python train.py --routed_scale=6.09 --vocab_size=2605 --beta2=0.95
Below are experts of layer 5 (counted from 0) of a mixture-of-experts language model. Rows are named router (the router's row for the expert), up (a neuron's input weights, with its number) and show model dimensions 0-159. Each number is 128 + 24 x the weight over its row's rms, rounded and kept within 0 to 255. Numbers have three digits each.
After each expert's rows: a language model's description of what the expert responds to. This comes from a sample of Wikipedia text that the model never trained on.

# expert 1
router:092146122147131118121151143098102129136110123157174084134073155086159147166117089150145110135135116127120103133152122096142113109133108112137112154188104090120114095153147147183119105165138119139108123093131133165081106134155138131111127130140105108137152116152095108112130116113143157130111152098117176142140152170142115148132141151110143141126154096166123149159099091091164129137111109139117092101152124118097098116101109157128153090074092098122150102134129127095156170095105137
up4:126141146097125104168150130138146095154146088120079110120130151119148075138123098118114095131129149132147140108156163187103149101121155174111157087086128145080112164155122116130111186122105153168142136123084153128127133134138103125111132166114107167136112093092083116155134112108116164111156118119108106126129103164130119120139135121112126140118146170141086124098118143134129106083138160108147115152162119130119103142111112133137093117153107129194115110106123112120078107151103162
up5:125102134134104136126122125112106120133103149099141144101077145141143106133102152137120160108163123138122132136093147140155126157121120115119138120105117099138130106195169154169123138144089148138109164136135114088123107135118117179074093146112127118082112135149126097124121128164085151136143126100159148119132121129096135105087130101133111167119180153156130118120092105189059117119084109135164102122134127110109121111099138138096130127106105095169142126132189127175163127112106124
up6:102074092146086117123120140098128104091138120127141176131143135111099135098109115145102144101122122155113116157069155164098122123102115108155148129158157171136099098109109083121148108163119129126146139157143126135127121096100132178145130122128175137148158114128110092122067132118124122133155131067111143146110156133098118124118160145173110105121158123137135110098111122144090168123134094176145169141101136135119122148093134111126123113141149112193082110156119143126093111115123155
up7:067159095130139147080138141151104145119160153142128124149122114137104134143152161119109168165130129128162131092097150144099169137129142138127164094149152103182114134093167145141117150090117104097110126136134110142121165092166132166115136081103134168107131075143104123118153119159115153131117153108098130087058114101157130149101129134158146141102141118110146111162149132101133135120097126133096120120185125143127149095147110165157135180130129111137121137126123125146112135092128089
up8:101168118097189115120115115170136119114159137106112166161152148124135096119115154133110152134163116152158126168066154133115132152134141158095095143128102171126112115165072061136141147132132154129117138121177131148116125110111081103114134096176172095187142132148150129160145139098104114174103148118127165170143113152131125101131125156145099111134130121136131116117136125146121113125115150144116142174138105115139142138092126160148115129122153113124091109152084145133109129115143166
up9:109121080134189137111110151116123153145126122101134156125071147118155138139129136159112128131089131079123117118138089119185107113124115146123128149123076170123166144116124128096120117146097155131136173106146080114094110134053133158155188091148128134100110128119100101169089105141128171113157125128112133131144131143111140120135077117153132099125137151116127106122091169151136086145105140123141167156140118184129132121161108125097153123112150114122138097140151144135104142138128128
Description: Header and field-name tokens in wiki tables and infoboxes, such as Team, Date, Total, Molecular function, Bowling average, after a pipe.

# expert 0
router:124152091109135060157126102150150125166108160136119115165151076094152157126118140100120127148134139146140186111143128127114150141140151112133150171088123131118120128152146115104107141113149127105139106122140130117160138114165120153153130127154105112110125098105132171119135116117120128130116130119182144162123161133116136157145126153144112098099174142105110147137090195115079081145139125139096105142093102100185110109139102125158078180116123092101117117115167097132109123154138124
up0:163122094122124150114138105148120113067117137136123107128121118160136113149171158124166135142109104047123123144147135109120140162172163160154132135124097142102138117126086131124105120123109125112129096130181123082115112127129128152124121130107141100113114156129143113121168132110117114119134129145120132094100106152151135103150163110117153140165143108095115142189141150119135145111196158109119140160174115141122123177155128106124192168132098077160150082134134118106111141144161123
up1:102098119163141143114161147124136114126210111079143138134110111135119124125118134136076134161189134141091149110098116158145129122149117127109137124114156102150139086121146148135078144152124113180139102076171152096148111144092127099110128162110120140163115139157121106087111142148109144115119088123082137128119123154110128094093190122163114136129116112131111091125128147122118143126104101152112162121114149126129094118148112099086112118088136150116172152134099126152122130172103151
up2:068152136111121099119099145133101106098106114161130091104123125125125101130114126127124121106116138125133150105078099120175148125132142120121147150151110109138089139128130131152142148077143113114153115165121115125119120113154147161138130142119089148151138120061085149158107147134109160224144091129140127122098150144084131093126105134154131113103110148137126129130129126160097115144157132113138128117139120083108138129081061162175105125142105137124094116115119129093164112120124186
up3:113099133125122143142139113129174108103108129146082149122143091122104137148112118115194106114148090163152148101137137147133140116117141059106137133106082135120147132110114131093132154101129129107149158138104094157105141131131120185130147105077113125146149139113150123121139139106114129120149165126131135166094132193118145131114105105135057129147131112189166109085099130125129134092122130132138090122122096132172111147119130150136124118144129143114083092118071135125083098131101146
up4:114105123108130113097136133140151088130153126102124126125171129109135113144107145126114167101113143118105153155110171126155099132098116151132077130092095125119143137134157131119185143139145128141102127171137207138138101126114106127063109137125102137152124091140144118117103119120093101147169165164146111088145157126118098100116103099170109138121141116150096121105106111157162153099114107111133117094076123092137138108129112138078171088127136127092153158116157139169132116135119168
up5:095133126154134161125154183123097128131134126106164120130105124103144110087127110099124143126107147067123176114108167124106115125130114189166083133144120138108127097180147136146110111143135160163071123096130169095124155096091138148112142155115104107140118092145137101106146179107070123117142108096129098135138100114134142141141119176126127113139113127164125143133095113149148115126123120167138098149165169122115126111131115150095141072127105160168131139103143133147133160115112151
Description: First piece of a verb split across tokens, often after he/was/and, such as l(ived), rel(axed), cl(aimed), arr(ived).

# expert 10
router:113080157129179084110117104132106116116116129151129129101117132117141140113127156133109165083115089152126138128150181102128101157148108146141077120109112161111134179107152126127143111165092122126066108137134128156145077152154098140092129112105127140116094137087153090092098117107098114097114124090124158105152113124103141123115158154150155130132095122094152160081152093166110134131130113143142097176123111134118176138125150149101103097130108104129111121120112126169149144104139111
up6:145142088127109137120154165180131070120200150096142156168134119139144117149157129120098056123181126121156176154114122154158129120095099121113116118131112086120095086146131116120158115150119146155122135090105110137149129144082114120112106128173111083127102136147087121099142135102116168149119127136154133132103078150148146150133133134108147111078120139147145128098135122141145107153143159124137090106142132131106128095120156154119091114131131154120095127146122118115114180097145114
up7:149147077130117128117145130129130098122132132135144101178118101120097128148142128141140153135137123131155127114110125159131135130099126145117144099140163100162127126125138103128125106142106122125115101096114098160114123140146112127111135150149138156144112069111081112163153123120116129151155115161137104085051127089104108140120126116163109113132096105149143100161150177128121143116177109127089127093173144157147102091121141109146091120092218147098115073127110138152104160113108106
up8:145103107162123118139136118102120120130149133171122159113130123125155122114162143107167097120165145121185148134142109131100146120097100120143096141120121161091140137173111094148106095127159174091139169121127144120152126161093122124088165113098089083108108097118100132202133125114117106118159145140105151155179164167144114102138086118120147116189180135102140117100173155127117126131095122118117112127162107149142095121110138152137138133099125143140138111129159126151131099102116146
up9:144132113125130102106143083064157085136131123100104157125116101125192140105113148117118151154143106158167126173118112120082125106114172140098113137133099133120158116129118124098078122146109171128090150133120149099149115149086147123127167102128100146092128128118098148145142180127124161151142157119129146115127140176102145128117154104106148100070141126103104117108121142144149139145096173103121142118151108154155125092132164155131129113131105127100147124168103127086132156075110118
up10:171169145133120112149134120142164089083180091122129168138123138147132131174144104112131144090098177120120124111096048137127116084107172137149116126080160123149150154104083150181092098188127130117155101114139117150131124137128134131126123206113164143154108149147101123108135155098123151128132150125127148107133144151116148112096118138110157139115119110147125123121143140109115111179119128130159123095132134146144096116144145118121155125160136106120132128159151134175114114133100131
up11:070130126126126160104145136143124172114098153151113112109061111162111106108113120138109156164091132078138104140150134140097128136138091155142137131129101138124136109104155081106143163140109124152114135123127107100095124106149108153178142173093110126100189136151119128105121149149111121111146109131164165114119109138109166145090146071155148090125138134095180111170109129156114129104120135141110137124149090145109076142114105147172145160105134120131114117105115153108117124085119131
Description: Cardinal and ordinal numbers, spelled or digit pieces, in records, measurements and tables, e.g. three, five, 12-4 record, 8-0 kilometers.

# expert 27
router:146114082135110179112116135106110123131173101093139119123127116137113170084117090164116138112135163121144109165108134163186145115147098135148109144102141141143111135134149126076090115141133140121139187108102116155140097125135116141145129128139176108121154146129135123124131164122152155120131157091128139122138122149161133113127126164145124146181122119158134142095150126099184118122093157144116109151117110151109103166147130164166175107145089188144161124159164123127102139141080099
up0:112148098184129126131095129170154153125136107105150113117189113127159149158168110171175147195111119122147139146137161117097132103123113105119110121117076130156111160184125118130166114147086145109109063137105113107096137167123124126099145138101152116063123095161103101173138108127110146173124138134120178144128151123126153138137164147114126134148127144117122112143093098111164116123133090109134143146133118126139117096109132133137131125118125118143128097123144146084083144132143139
up1:106165099139127133115142061142150124130166146113147127166062131139142129150117151143089134122169137124151152159093076121103110129138141186105172108131132128135142089120134109143136106147147122130126121065169147130117114076117124108134109133113132147164150125145113153143132179140126167120056150130130148150170079113154069123118160138123105107136137118120121087162137095121135083138152118150110117111146137153118094111125124147108133134100123126148159149119126132093108140101154117
up2:101153098131101142109149117176130135121123170156153125137128143139141122126122122158125185179123096146105125127088146116172129166121125145115136081157097173129125130145150114122118094083114143154146156168065148136095164102132122138178164105168118094091140119117122103168106136111118129160132172137136142127144148148123144091147143138137086134147119125100136124181099132127128107117137138125087123102164159149092177130123100135145127109150152161116169150137139160131117145176127116
up3:129106100103169152092096112152125132147126145172095126176154087133089116118155145136112136099147148125095116151157146133155128101188125112150143091109146134098138150140127095093126116153126107153109132124107129154150096106111107145174134134139131097154138125096131125172185143101118142108125148180128146108093108117185130128106139131122115132131199149111150130123121172130119134170155165113157129136163098134111129093130132139144118083102142131155071076119100131125125121139125144
up4:131132117116137088105104107145111131083122106138099128109164125177097102137131129113130198136115130104150150157086133114163090114115105103134139098105107154092121149154120098125104120113142086065108119139150121115160149155124148131087128178144124143124148137137144115125145140150109122143113110136142130085138107150100145142146136115154156119103149113093127110180092161125128088137138122162129131148114076176149126094132150110101087164100133125103117130128129066145160143164087094
up5:120159118122115121142160158155133120108135112141125117146104095154132147154169130121164140187148143117113130169142160103139105115151128137121085150149137153115137097163160117153177127149120160112071113141114109134095114162141106146113148159123133146137083129159123152135111091131112123155097105137159145130135128134162117150126139119148146142148091125120197123150111100144114151147081107127122122130160111123165130122063141155156145090127105084156161131100160148147126187073106114
Description: Inner word pieces of capitalized names and terms inside tables of awards, sports results and credits, such as Master, Junior, Meyer.

# expert 7
router:102132172120102115101106167150107136103147125105105146086154139117096174140124143178128122104148122124183164107104094148176134090126136125129154129151131114150110167160156091099082151083126148133170116097099115097126180118090135099152159130120131110120105120114098160149106147160150125101104135121140091108107119098153116101125121113156110113142106108128125110109177113151161116160143167155115148101153114125142126146125077122102168129150129152104097118108132124133117133102172147
up2:078118133159127137125140109162088142076106115186128128143128115124163075150086162131079121135165162092059102106098170134144142163130153103129113137140094150108091090136128145108112128085117142180127118126104149154118103138129164128124125113134130158151163145100107146152116114089115141109108097116140152177151128147136141120118097140123100118106105148154145106125091087127143143138162126145145124135151099138106141128143129119173086095177135118125119113105121119101144152120141158
up3:098136137122119161126140144079124121167119156144105114125153094146092152144170099118139124128108112126105113143115142166115124131142117150155122089122107148105137081128144181126141155145160111080123099171109072112106132093172156134116106094127109148150143140138111086157114103157124108145136151169086154162185142128148150093143121129154097166174112107122122144132138107081102153077101150145118130115141121169142143119135139112139114135127135164082102130134126109116165099142098092
up4:149136126136170082091152136113150124167148137105104135132117121126140134106156129117114154180126107153154127132067160162124116136197134160139137108075145108096125152116122122113103163136155117126098124102151147130167118102142134114049124143103122100141120106095140114137142153130102104135105128110097124123131133151140145157132102093135122144138148134157115092104108128117120151119161168152173112136080121095177133120149155112114145146112137146098111151100167129167108131113064093
up5:168154116126137141126135137142105133139166072101157097126108127107116151157145101158090104128091121107113145107127158128133135167158149167157131118126122156106111139159113199144111099132091154135124168093107142110167119114142141128117123136123096117109163119113091131148152096124108167109089106096137130129153107130109094102091110126161159180103157111126153129168097128126103119126075120121132113142111103111118054120119122187113151110145115107142159105143116126160116167125143142
up6:136150134129146129063165085144114098128159145098104138110054135132144092140146172153110128177142146168122142150145100152116144098075157155142075121106081140167173129104179136111111123127125124132115088142141145098148134120138097139124125097099110162117104109122117104139117163144126152120147129151110142159139162131113114134111165145153135117145140111152147084115158110146144118151115120131122140125141204151171126151111185110106103126137130112106118133123102124146136156123113145
up7:127068123103137109113114133111146130102082089160135120133121119125120141121169102113123132134099129126137107121147129131122140118144067110100131138159109176140132131133133105107146122189080162098104127177102118111134112129149107138174167092135129151173132134145116128122095098151127140099171129111130114109128133123101128113139121077164126146143106176139151114140140177109098166121146135111119150105161125179149159141144113135136135123114157104132174111103134168188057117131144113
Description: Prepositions and commas after a place or institution name, mostly in, at, from, of, as in "University of Konstanz in Germany".

# expert 21
router:120132138131137088172159146142130101113111085115152148167127119152118134096098097178139124106112113087134116074091160074111089152152128122121130135119124106128131106106110118146082116176112121140140120133139149129144083157145152085100082164132122092104124151095136173139118120193145114132139141120088095166145103145137119141126133105136149141130173143144124102133131149177121135106157161093121153128123148110097139146145154165108144123122108166131101150140156092162095121155129149
up0:134095123148120143117110083162115168065116154150154109106124139146144120145175151163134109095155133132126120147166120162094103117129122101132159124149111108085149157151111163129143131111103166114141141122164158139121167106155124176126109117162147108104155105147116115096121100116132139122133089155122166065115158132179168142153174159122139109093113157116123126133120149105108165150109090176123095139118142162137117124131112097121130120122097082140143096126109139088141130115131087
up1:122169109125101135140113126120151107156173120147136123133093115132118151110120130126128121118159121120157148112138114160125088106127141149131106173120144092149155074114104101184121098155124114106150120069107133091120105100137107140133109135121115126128139093201164118123170137131106152134110155108096116144143142120144115092119159119096108115160132136212087107164133116148100136159114147129163160093151137109121081131127131147113136123072151127179141097148142134127147124080105125
up2:098133143095105127101112121115112143100096148183105148118146159155170141139119155174112185134111156144127088121089131166188143144139144132124102122149081128110139127138156152155105121099127186110102115094088148151081142108145122107140122121118114140117112130118141128161106113113107136157136133122133158123114125160124161129075099122121141149125118152098136128150125149156095061132149107137146089126160129145116095111112121161167131113146105165070122127077141131124156154139157140
up3:103139137134122124105118106105129132106113121134083116134163087155150086155135136098129147159118115113108188099155112114091146092163162110082172143142119123151145133132086138114130110116150163084114156124127130115106126126142141160135150128148130187166118156139151184157125129128093089172124121124095151158088137157151136131115117117162152125159129107086118111108104181191092110141107121120109118109151088142149126085102127118133131131111175084129110156140136151138145145125132123
up4:134140114156193084122168121133154122129201110117117116103164125152100089102083117148133147150116131148111158132119135118095175144108152107080139124139075135085113158133123089100138161155138092118088134123117143122147139137124131139126134110142134156126100161133201127116156147142102112106140089118127121154129094136101113143097112079116096138102150151133114140109143169152125161105129141135126143104093091121194144085125127115095111101135155120135115156112107111146122118133133128
up5:124153111111123115135103117149151145119141104137149097116090114098149123125125114122145147149114142120077130152129110122149093104143134144151105188108141138137144093110157098170102073147153142144115138088107138133104118085162100134128105093124181152117122108141150157105140122137107145137135143129154117115104140129148140092152160117086099131140085101141140128153095162168138135163076085171145152152121155121107139154113137141112103164092162155166159116112125136145158166095100072
Description: Digits and tokens inside parentheses, such as birth years, life spans and album years, as in (born 1933) and (1847–1925), plus Japanese or Arabic byte pieces.

# expert 37
router:121099159154138122151125153130140088103183116136118138153109104127156118144121103091162077134158139156153146133140093154123112132089095089103164164116171091125089079115132139118119140128115137139122149113139093136142095108110103122087095124134137118113120119165095146132138147104169164081097126171133115143090144135156097101114150151138103137118112116124119112133147120170111147126071149154093166094137158100129113097131154090103141133088121149150088100149162133160108110134118121
up2:129133126134099118113113103170152127103151131149124131135095117105122113137131121112112133114129125133115131174119088110133131140079098093086096125157102162105090118140158133108136078129136117098142150112108115161122112144135173101117125122131099142134130150116120096188116145122107154164152104130141170188159162127078142068128079093146106124094171145104124050093153146113103111133105139140154096118147131142154102116128145135132167110134112155125107115127144113104137163142161096
up3:119139120121129116149113102088141125082108107119119119152160080143119132105144123130135099119131121139163169112121112094137182119140129135101118103108114073149117122140124137072145138113161124123126169089128110114144124139167156146110142099105094147152110141128161205152175129115092138093113112114097138145144159111142130093081125128106099157129124132135121099095134095128123157126145132133155129161154136163163088104145124190139092120128124160152132142113091162146091146093081129
up4:143122131123167126138131130136105105099159108104096143103148125167152124149097122130120171135136076135163153112130145095106105144142108123132105082083098195090147143129149099119132147095103162101105105139140099151159142149107113152128146123109160148081105124123165155148133167116124137143127116127119104135115131108107177128131102101119142144127146159066102099117065113157113136135108178112100150173103105155172151129126122096135114179140105132158087109109121128147133133135139112
up5:116100115117174098112110090147108145088140115101118127122101153090085130140115145132142131134142102145091114122172160118109109119139157176156118101117104202127112122154165100144173107139101165156095150117078144103109111094174096144107168067116147136159159132121101150147121142159115139125111145139106111118131107119152114126130124090155109142121108135114166123133083158146120162141111119146113147149119142115110150144134117183114147132124155134158125112091093105103101170099126132
up6:110137097136141132107144130163135113180177148110119140110134133083095114146110145161114181129156136131123129156139124172142091114105107167157122125102127098127181101109097136124133089170144147098128129118125163139114135108115109125118134137158102125149131078126157167149110125052117125119118154117114133087130140105094140134141149133111150132178149104132166145094180112120113132163099079146127136108110155136132177170119144138139145121103138148116118108149124139180147172126115085
up7:131101116067110087112133106132105121139122102151140075126110155092087097167153133132122097141133151130138103154121149136119134134133118127159162085153089106127144114124131119148157117135146157105099154092078156115137146127129165118125109153134105134139143128057112112146123120131115141117167128118162161087171102124140114156128109140172160106122147126114156117158144138138121097087144157109116067123154097121113096133156138141095166146104109091118166120099120103131084132104075117
Description: Tokens inside quoted song or work titles, in music or discography tables and reviews, such as "Do You Believe in Magic", pipes, "The".

# expert 4
router:099124101139155112106167153119127162111109106138134143077140159121101125094154118120108094086157104104154120120115098177114087125131114153088142130140134143144128168110144127149123134156096112120177110108113101117107128113121137115145130164077150111116156095114108095127117115137112112094114110141088082140117094157152153159113157086146079135121146090099106131129141124092122116155106100098132145121140139156101103180140111117100157146158131157180126151147075147124147093133166106
up0:124148130154142130090166086123059146116133107151120156136092131135129135137151095111171140128131135117084135136077152148104132107114111129143159146142096188119178130122131121138117125122102105111132120136171130136103110108137115141160124116118110126070132148118108161134119166113135188121150164160105148169105119105162099093111150133088121135125102112064139101125109141115124136165108103129138149124127108140092149146147140115193129165135171101155114112135103160156105109160115126
up1:143162127161139134141108143136117131088155153076186135127140110147141121135079065107135117141179147128079134107096124158120119091143111115133112099079077115166078121124144117120172081150114093131143129131132119152120142132131107132105128140122159134164125164182152167150125146139125143122109102158110139142128120144163107120095171168075114161144099138096144111128081132137122111155149145134101126127114171150097127123152160148112118141112152128136148148129109122100118136113081130
up2:063140143082085146101147103167102110088107136176153082105127127096176087141103104141097149108134128066138142153097153120153135156142157122108136126168078131106146142131151120138110114123142129104106109096117131163126121117120111090120158121125094169131146151129131135122096109069117138126103165110124134125135116123129117125110105136121156135120135143099175123113118101133092137131181128123133130125154110115090176126120102163198130080139133134128150164119121144100126138144115136
up3:161095149136146138159159111117155097094122168094083126159101120170109145145127139095124147131163128139151155128171129101115133100138158140106138112132149145143120125123142154095137133138124132159122150106155108089160116148099109116157151100139095139135110143119121184110135118113111107112138151154187138123095117134150123116110145115149098096147132104146117122104137117111090149131142146084126110095125106133195106062138169148128088141110121088084138149134115100184130113177113090
up4:099102126139157087146109116151121068158153098115089117148177102137078103108117112151098144127123158121117121123109075105133117135097147166125144103146126152091160148151146120127128134131103144128132113112114119111097112153171113123140149183111169131076106115098130126148103126131112106114108118131115107133166101136115158143104051146082094081136192143123124127120137105164147119134145125165130161139133111104170131100140099106116097102127141115124099119107128165117096105135145114
up5:139145107101134130107160098118114129151142079144126102140091135126144144117128115162095123163137133098094129132129136105097145133132101135128102126107098145121120141132118147138123078140146113131076156104091147162188143133122072125119144088107117127102113128167126129099105105154094178124117157107104139139127143130150141151085140185090104128131117126125143133167131128151124122133103154170159093140167139096123159087052083149112145116129082122119107142120121098132129179174125140
Description: Final pieces of country, state, city and university names, such as United States, New York, Myanmar, Stanford University.

# expert 22
router:156126117131130137108122156111077128148150131134139109113084117094152116152154111099124134133160144122080113122125141143145165116120115167161110165142117139093184126168114145134127073185157144096122183116155133154089126086112147135096165152153145125130140146110141128122120108130133067089171162096100143111122137097132146105121163145124170121155126109109124133159145110132118173137152131154133092119109178154101129148146078149122162119166108109112138145130123151128117157129120164
up0:106152137106129111142155069132126148124169109131168123124112147105127132133153140140105149181119112077140108157127111153117132080132148125137160085103132127097099121109174116118098111096126143123133112137169118130130101170173129155113089126151097135139136066138131126164122134169086123122101128116139145094129122132125159098069144135094139116154143102116121137133087114128134135174110141179091153126131128112112157105134148118148153101124148104144075105081129087101089141167113122
up1:117142108145103122139127104136118129114130149091115163159113098104134152160135137156120116110103057133122131117114105212161159081100125147119121121113107137116169118132125099135087072144139134126129132141139105127134122125118140119134148099139107095157099160112111109156131153149103142121150093174132141123133111128094071124063134136119156075095135122136094116169118086106129141124182119111124117129135173137124093162122143150103102164120115143143148118121113143148087094172123134
up2:112163115105087124099146123156154103139153090167125128173114155118147145131154141146127165165121124148116120136067134102151165133098139095106138100167101127095098133125152129101112134096093136162116150101167108100108122125098149096156162130109098155114179114106110051149100144113095142139138113127152181127138138117127137091121092151126131173153106135115136140133111111154147140107106122128099118124145101101116162076117110141180114110139112109103142096089116129095141129141119116
up3:116114156126121113136112077178135157130160132132127135147108086141125127062156128126108121109183087128161139131136106172119150116169115090137139123135129141120122156167128100131140141103157141095106113141111091102139102110131125115120122116060121105153120116118127121168142117104106135119159153101139166152129137127117070159124104114098076142156135101102121146105165168120134091079165137133136128138122151108174186137124136127158136127130158134111163168112141096127135159093147148
up4:097181114122150103166156107143141100118130082132112121105171101100119054136117129137111142095151118134129170172133132132110157115094126151069124113136115095144122148119148121104114109167135160113107103116167105090174123116109129131117133113122128147099123152099150145141116144109092125156142111108132088146136145083117123169134069108113138083114121146127123116125156126134124133111166173097109133124117073093122092111108119125135106099156148133164073130105101121120122164090134117
up5:137108116148142116096180092093105159145125083124153168131102148139107112143119122144154113143124129125118144165116085156155139082146148106131124103133084158137115125100141124100140142166125143146088151144119098110122103187097090111095137142137116136160134109152087145166134138121109133141141121090125142135109124118129147134114135127109093135127117090097132105092145110122125164141061130137119123148183160168172155126156139162123115104137133168164135120092176112137152168071126117
Description: Starts of labels and entries in infobox or table lines before colons or pipes, e.g. Total:, All-Pros, A-rea code, Kingdom, Ph-yl-um.

# expert 30
router:156113159143153088162113130120100138101134148164120186088107155144140163112159141117142093089102133151184155083162158128140112162116139140148121126118116107112122160138113113142114135119119130174173087091136156103150132101140143097142092079099136107140109123077111131093126148109118111107119145119163113108113139096114139168106125101125146134100134142130122136140119104135155166131113088125175133112138114148110147130116152115127133137108157186140093133141101097169136167096161085
up2:107111122122146164103157100155147082094151119141110136117131116153155120139123118139146169139098107067133164139129139147181128102105113120100174125118097141132100162135159099115100110095150113140097165125130138122129141138097147108127151110133096192155132159096127131137110161132087131158112123113142169130144121165142154109124065118100109172117124100158156116159123141145142143106132143143098125116090156131123126117145101116159129098175088164089107094088163140130117153126094135
up3:148193119069129134132142133122127146164142080129140107114083109165110149177127112126158166114149155149125128124122156138163146103114178196131073125127114114133110124132104114095129096132141152115115135076115113100089120147154143150184159129147086136138087153087091145155118130091111131095117098098134138118108108126165126129101128134104143107111137121132137138155119124102095140119124119120151134137169096132123117122115134119120106134090099103178125126116126109155087155111102175
up4:123114131123142086104101137094138120155155136087138139079171133145145118119079116129120157154133148169134179146122121121118102105113123185153112095107099131135120122114155108129134164132133155133079095110128155105129112135138119090088097154108117158110067165119137160127155152137120144115101161108108156114135103131161123115115153136106117130130132160113117097116114127132136148116180145186178117130123096106168115082139180119107154148155115119119103175123136112134141135122070108
up5:138147116141147098109130107094092092119121110121154144126137127139120148124082120137100165112124139129133153138111155124143165113143144137147119086127119111161094089121139128140164172180127116146075139123172153101121124132113160156116149157158097128143145165153114112162177154144104165138169120105118132099132127096129086124092139130128138134098180157152164108153124129136105145203118132163136119147176152104148131121095139144160111098171173140154126122145158160137103169134134138
up6:132082129168150100101125127156133155101161154104168129143124074142108113151146127134112129141193109148140169136124153134134135107122119133176130104129109095096138134142097121117131081135125121161136135091115088096113114143110130154123116123123092113124119107106125127116071156127113160098132088165126154130114161148108161140099123137125157070173130137088134125070092174134116132119110129157140189141160152137141147130150176118122135114095128104148101145149133151125132132134065134
up7:129143081132098152129112121155131129137120142157126119108131091139122146166139130157097176118169132136103115102109125129135138142138102100154144142187131127137154092116137106122098102151132131118129169168096075122071137151112078144102122159109095151120111097128089129144124095172119191183184099131144129090114141152114119110115149120144121126148106099117137087137128140107160143110104155153063159100107107154108150113129112128125127133111163165115141106146125157157142138118128098
Description: Month names, year prefixes like 201 and 202, and commas after day numbers in dates, e.g. June 23, 2022; 13 August 2023.

# expert 28
router:140108060147109178087117138074145123103127156109140174081115141136148151150122126138152112142122114166133124109155139168138123140120163122089128125151162114125132134115097134143122145136154118122132132145123131124148174090145123139122101165153164157124123131106167101156132157193135167085104175145114129137121134137172131111099138094170144136112123157129173147125129126109149119114128139158149127134120158133084128132147114167124167152125192150136168111141134112108146079160134097
up0:132127104149155115101159116150104141095117113153180087094061104141126125140136090146105168099098141124157106149100121192110131114136143136144118099141107133108112157141146132127114124141128121134120117119101165125127126164165095145144137134102177145038096130168095106105103119135121096117111150161156124110121125133142089130125135119154134182098100152116129108139105163148139131165142160137131147125129098121097066103147163125111102103116118123142155090152120145139132117151133156
up1:110146142154115121112132124077156081118146140128133150187120091128127098133105129158094099164166130088127149122119109166105119121151158116117154125108128123158162061095115123106152088125130125150122092129161118123149095121143136134135106148114143130177111152155142146097153149103127132121077126185113135115161149123095080104099162092133113105140106122159151102123167121134123102174149090100105138143109137147136086108112094165121121121159110152133115106156073143134140128119145113
up2:104154110114102128103131107142113151174106123149099178175138117153156083167129095154137179175131121133083101121133156120112132131134145112112109110186109166092130132149133163135114127094115163136110106130133138144165119137126152152148172115132132152124161130160102103145071155103110110120124128122124158106113141143107119118122126086148109149139120107109120153172098119122128115174134116161107135158152094123094142104139084094142133084119127138166075154064130117124145132128149132
up3:127105120132117147113109110102185134093124131142102142121168096125113123117105138154139098127127094123149148156152124100090125081137119102142102110112102093149117103147135126098178132115108121141107146144131152141093119133122135169122135128157083115139079126113123178097161147113112106140108149145172165135132162130159119151135101100124094148129142049113175128107142097101074135151125115101177122144125148142092093106110096162165115126136181154124139132153136104174138117123112140
up4:109114150096152120112146113146162113171127157132094106116197104172154115080105142135133114146087124124100131139107144154127155123105156172083134163126096127080136172113091122136100131156115141120086131117118102121141129084115117146117095119140111172145074132146139141154084137103108137151116130137089122122093136139103168126135144163146096131068147140150141133086123105137142142146149108138163126148136108104160144105142108165097125133163111070108099107119100128119119119137104146
up5:114117113138110127147105098092126121103110153140176132102075128122169112145165155128113126170161152142095136151070183134080112117162128173142108120127115173112113161114135116152115152139112131159090155112107112154166130165140100126153165176094129140124130119163147115137140138157120167150144126135112129120110121097119152110115138106146154127132099108126138107158134101135155102148116144144171139142112127123124104062097143156096155115125145130132072130124119146115094191141116098
Description: Middle consonant-vowel pieces inside foreign or rare names, such as Câ(mp)ulung, Bo(og)iepop, Zan(ch)i, Mos(c)ow.

# expert 5
router:169138077091130119142108078179152145134111136141155193190147106123117155122127078097119183158123109120118170159153090142123134130097153097145104123153125112134109161128104154147151159122122138082147125113136102105127142114136110103097130104133126129133141122159128101116121095133132142133161123163172159133142126103128138130135139143122140124118127112154109159156189143122103127112099121133115144121119132101178118133089114138185119147150158103084131130078156122119169132153161117
up0:134154109103162140106118136143104139115150059156153129130157133136115172130158134131127123125152134104122158151126124142106123110131131108135122116134126112126098101172131090069083117131126148146139106131123087113112125152152156135163119104151122128123101122130076131103122110159124108089091169125134155117151149094188140131114128115145114129125113188155207106087112188092104123116125141112108126105152077134110125146142121122122111164100117100145105095104107140083141144152162116
up1:118167106150077148167152144127137123123147123139125080137114147126090125162086112113112131140114124111150128152117135107172094134140149159110135135130142157160114106144085142100134121117142081152147121121118155083133137161106150182162145114116175101141126078116158153174137151087119136152151151169117111124146113109109110069122171166150154093120121148142100120149157152148146097150087151127105168143159098106128098137144118155086144100154158159156128126107117142145136142143126109
up2:096118178162090078113124119132096109092119141129077160107106138103194115127104124159107145112116117092132153101144178124151121138120141141117101132114092118088078132108196110133143087098131153124125143174131133143165113127155107093129160118128091129131102104129163115179115128090103115131148094150143141108133129115117155098108108151135129170122120144104144117104128151114131093139151128117108166165138099113088141156131092124142089120147148155098103095099101145121122142122135122
up3:121098163106123115100126114079129137135096145137077100162137105181108150112142127143121120121123127136147142091139094173162169089125118119131156118141123148148135107096109148120107156140093120107137165111131132141149115108107135141175112148125082110145154170135132155167129148101105121123137147125156153148095115115154111101145139086125080106188138096085140134167121137144097117122146147126133126169148127154135105132113178077155136112141140137101148111111123116172088092117084173
up4:099136125113138060130152118109160097160133165130093158128186158115151132123109108136109143137121098127130156162123154113094166144152155146079122144093106129109115143116119153113141118145120122124099127133129152129150115122125078121120156112115118182060125112120166109180109109074108155097151098111121129102148113100111108105135117134175119101177121148159107087107139106108123098138155129122146129160112121128152105090137095109125128143152132118145137085108066130152123111140091124
up5:129105116114147118139095113101117140139141125133105130120098096118118117147076120136140137111110144063096125137137152125158123112144176160154116105089086177078117177124141120120153089128094139120127164136133144137116131109149105129158160126126119119116120154117147169178110147158112166122112146098131161100163117097162144126096139162113143167171115116125137145170176108136098147160119148152152148169138140188122131128135113124137142112141110159158172094114159149121101168148103151
Description: Opening pieces of split lowercase words after articles or prepositions, especially prefixes such as ex, cons, acc, int, em, as in exception, consent.